From a checkpoint of a small mixture-of-experts model trained on Wikipedia: a sigmoid router.
Below are experts of layer 10 (counted from 0) of a mixture-of-experts language model. Rows are named down (a neuron's output weights, with its number) and show model dimensions 0-191. Each number is 128 + 24 x the weight over its row's rms, rounded and kept within 0 to 255.
Before each expert's rows: "comes before" lists some tokens at least twice as common just after its tokens as in all text. This comes from a sample of Wikipedia text that the model never trained on. Tokens count by the router's weight.

# expert 26
comes before: " ", " 0", "\n", " 1", " 3", " 4"
down0 [118  88 112 117 135 150 162  87 172 141 102 119 156 159 155 112 131 102 128 131 137 144 105 120 128 134 127 114 129 113 128  81 126 157 131 146  88 151 119  77 128 106 105 120  93 102 156 193 128 112 169  83 171 126 134  81 105 101 116 148 127 120 106 114 130 123 145  95 109 135 100 119  92 120 155 158 108 127 110 118 111 105 135 136  84 139 107 114 137 126 151 112 120 124 130 112 123 144 122 143 170  84 124 112 132 153 164 151  93  79 123 146 211 105  82 133  96 175 110 153 103 144 135 158 128 134 151 114 111 159 112 152 139 122 168  97 154 114 157  95 151 124 103  91 129 126 123 164  99 121 114 156 126 119 154 136 118 135 162 137 114 140 150  84 135 148 111 136 151 132 117 139 132 119 132 168 178  72 154  86 148 129 141 105 118 143 133 112 144 126 143 103]

# expert 59
comes before: " |", " and", ".", ";", " –", ","
down0 [102 127 149 144 151 152 165 125 162 167 128 142 152  63  97 173 126  92 106  99  90  90 107 122 115 118 139 110 140 112 135 139 137 130 132 139 126 156  99 127 160 151 146 143 133 132 133 158 118  90  95 128 143 156 109 140  83 115 152 146 128 121  96 191 129 135  79 119 110 125 165 136 128 124 174 138 127 147 146 113 105  91 174 102  76 169 143 148 127 141 132  80 161 119 103  89 114  74 139 125 157 127 144 160 103 138 122 142  93 126 126 172 143 106 116 124 184 167 119 120 147 146 104  98 107 115 120 117 168 134 144 193 153 101 121 147 103 130 116 153 159 142 108 133 112 129  89 124 127 154 137  97 111 143  98  90 105 124  88 121 128 141  96 145 111 114 145 131 122 111 106 130  85 117 111 140 114 142 120 121 127 157 111 104 118 137 132 117  79 127 112 109]

# expert 62
comes before: " |", "5", "8", "6", "7", "3"
down0 [109 140 128 150 154 131 133  93 148 111  89 152 114 119  86 125 156 106 171 119 106 119 126 142 102 158 158 130 148 141 100 174 104 122 146 101 182 146  86 137  97 117 144 117 118 149 127 145 119 117 168 160 114 183 115 127 116 121 140 103 187 128 105 159  96 131 131 134 186  98 154 117 125 153 131 101 136 139 108 157 101 119 133 140 134 103 122 127  91 152 104  88 137 153  84  96  93 128 128 151 151  89 153 104  92 152 129 118 138 153 139  86 131 116 161 101  82 133 141 126 113 119 130  95 129 126  91 112 102 131 139 116 113 112 160 129 112 131 128 160 140 182 111 118  91 159 132 128 142 154 173 185  78 129 137 110 135 126 123 147 110 110 118 115 109 124 154  84 143 136 145 116 105 163 139 127  83 121  98 185  95  95 121 135 146 119 120 126 130 153 103 102]

# expert 19
comes before: " the", " a", " an", " his", " been", " he"
down0 [114 136 138 106 132 118 115  95 160 131 135 112 102 119 159 127 131 106 169  93 143 141 108 136 123 147 117 147 122  95 137 132  58 128 160 102 129 113  94 124 163 115 128  84 164  91 100  89 140 180 143 156 135 101 172 130 127 140 106 123 133 146 133 141 106 203 129 114 147 185 101 177 106 110 129 161 150 136 157 130 122 134 111 178 138 149 132 131 116 108 112 143 159 102 122 125 157 163 125 130 146 152 113  68  78 128 158 139 114 107 148 126  94  96 132 141 121 170 104 127 148 105  75 104 149 119 109 151 139 147 130 122 158 128 138 139 125 127 119 136 124 143 135 147 115 144 138  86  95 149 128 137 141 123 178 148 131 167 118 113 117 150 108 157 146 141 124 133 106  98 125 118 114 102 159 102 120 120  83 114 136 169 150 150 159 146 147 174 180 143 144 101]

# expert 46
comes before: " the", " he", " The", " that", " she", " it"
down0 [ 68 160 106 161 141 140 140 165 156  77 113 167 122 120 134 166 123 141 131 157 130 128 148 151  95 125 132 129  97 106 114 152  91 168 164 158 119 164 134 162  97  95 160 143 124 131 151 124 123 129 120 139 124 126  70 134 134 129 139 177 113 113 101 127 132 116  72 119 124  93 134 135 153 128 164 130 122 116 131 125 138  65  96 135 123 136 108 163 121 157 151  97 151 106 122 126 135 104 209 115 192 114  95 119 110 199 139 152 171 109 123  83  92  82 110  98 130 140  97  88 167  91 150 140 131 139 139 118 133 129 112 130 105 137 126 129 146 136 136 129 137 140 139 117  97 128 150 123 154 164 139  96 130 115  96  99 155 118 131 154 123 126 136 154 138 130 171 105 102 136 102 138 130 116 127 128 131 116 122 117 109  80 111 145 110 146 117 141 123 121 102 130]

# expert 6
comes before: " |", ".5", " m", "5", ".6", ".3"
down0 [102 122  87 106 127 146 108 130 142 171 125 155 127 114 139 104 117 114 145 103 129 145 108 182 126 112 124  91 156 140 156 106 102 158 107 115  99 161 128 136 108 124 136 123 138 122 132 107 102  93 158  84 145 117 138 143 134 179 116 154 144  99 105 128 163 169  96 139 103 124 119 116 136 139 140 132 137 149 122 125 121  93 135 145 129 166 111 122 115  91  90 126 102 141 111 128 123 102 154 115 120 146 129  92  99 103 150 136 136 113  93 174 152 159 126 136 175  75  99 153 132 158  87  68  74 149 117 139 126 145 129 111 123 126 103 119 133  90 133 155 100 124 133 183 124 140  74  71 151 153  84 120 153 122 167 165  71 133 145 107 101 120 114  97 157 105 128  95  97 129 123 100 113 124 154 129 118 105 162 144 130 163  93 114 103 123 141 137 122 117 135 164]

# expert 20
comes before: " |", " of", ";", ")", "]", " be"
down0 [ 99 126 128 121 157 111 147 115 124 135 155 128 113 145 145 127 133 132 155  64 127  88 117 179 139 130  95 110 132 136  95  96 132 124 181 134 103 126 134 131 147 142 159 101 117 154  98 126 130 143 141 128 117 129 103 157  83 130 122 119  99 194 130 122 115 129 173 103 112 125 148 153 136 120  90 113 125 142 115 134 123 158 129 129 126 130 167 135 121 121 174 130 139  70 130 134 186 112 171 119 126 117 139 144 112 141  80 137 128 108 170 196 125 146 121 129  93 129 117 157 200 112  96 107 120 137  90  83  93 103 135 143  94 124 147 144 136 146 161 161 110 110 135 148 101 155 121  86 144 135  94 114 129 127 126 131 126 152 114 118 130 173 143 129  81 159 141 146 108 119 128 115 119 113 132 164 108 145 103 169 116 106  94 102 177 156 113 115 131 104 134 170]

# expert 9
comes before: " |", "C", "T", "E", "M", "S"
down0 [117 133 128 133 112  99 162 131 134 152 129 173 145 108 124 104 167 103  99 132  89 154 112 112 102 110  99 136 136 154 135 111 100 119 123 128 143  78  68 155  92 149 119 114 114 154 132 140 106 101 109 131 136 115 152 145 144 120  96 108  98 122 148  77 119 102 141 120 117 159 129 126 129 160 136 123 180 128 184  98 113 185 157 116 130 118 137 118 107 105  59 129  71 149 113 173 132 150  99 141 168 114 160 111 117 131 137 130 131  99 156 173 167 160 138 113 171 148  93 187 155 134 133 125 116  97 122 154  88 109 155 125 133 103 128 139 125 136  94 143 105 122 111  81 161 113 134 126 140 136 134 126 154 163 127 125 130 121 122 115 116 146 122 132 124  82 113 114 120 135 130 152 132 123  87 106 138 145 124 171 148 156 121  87 147 143 163 141 134 166 168  95]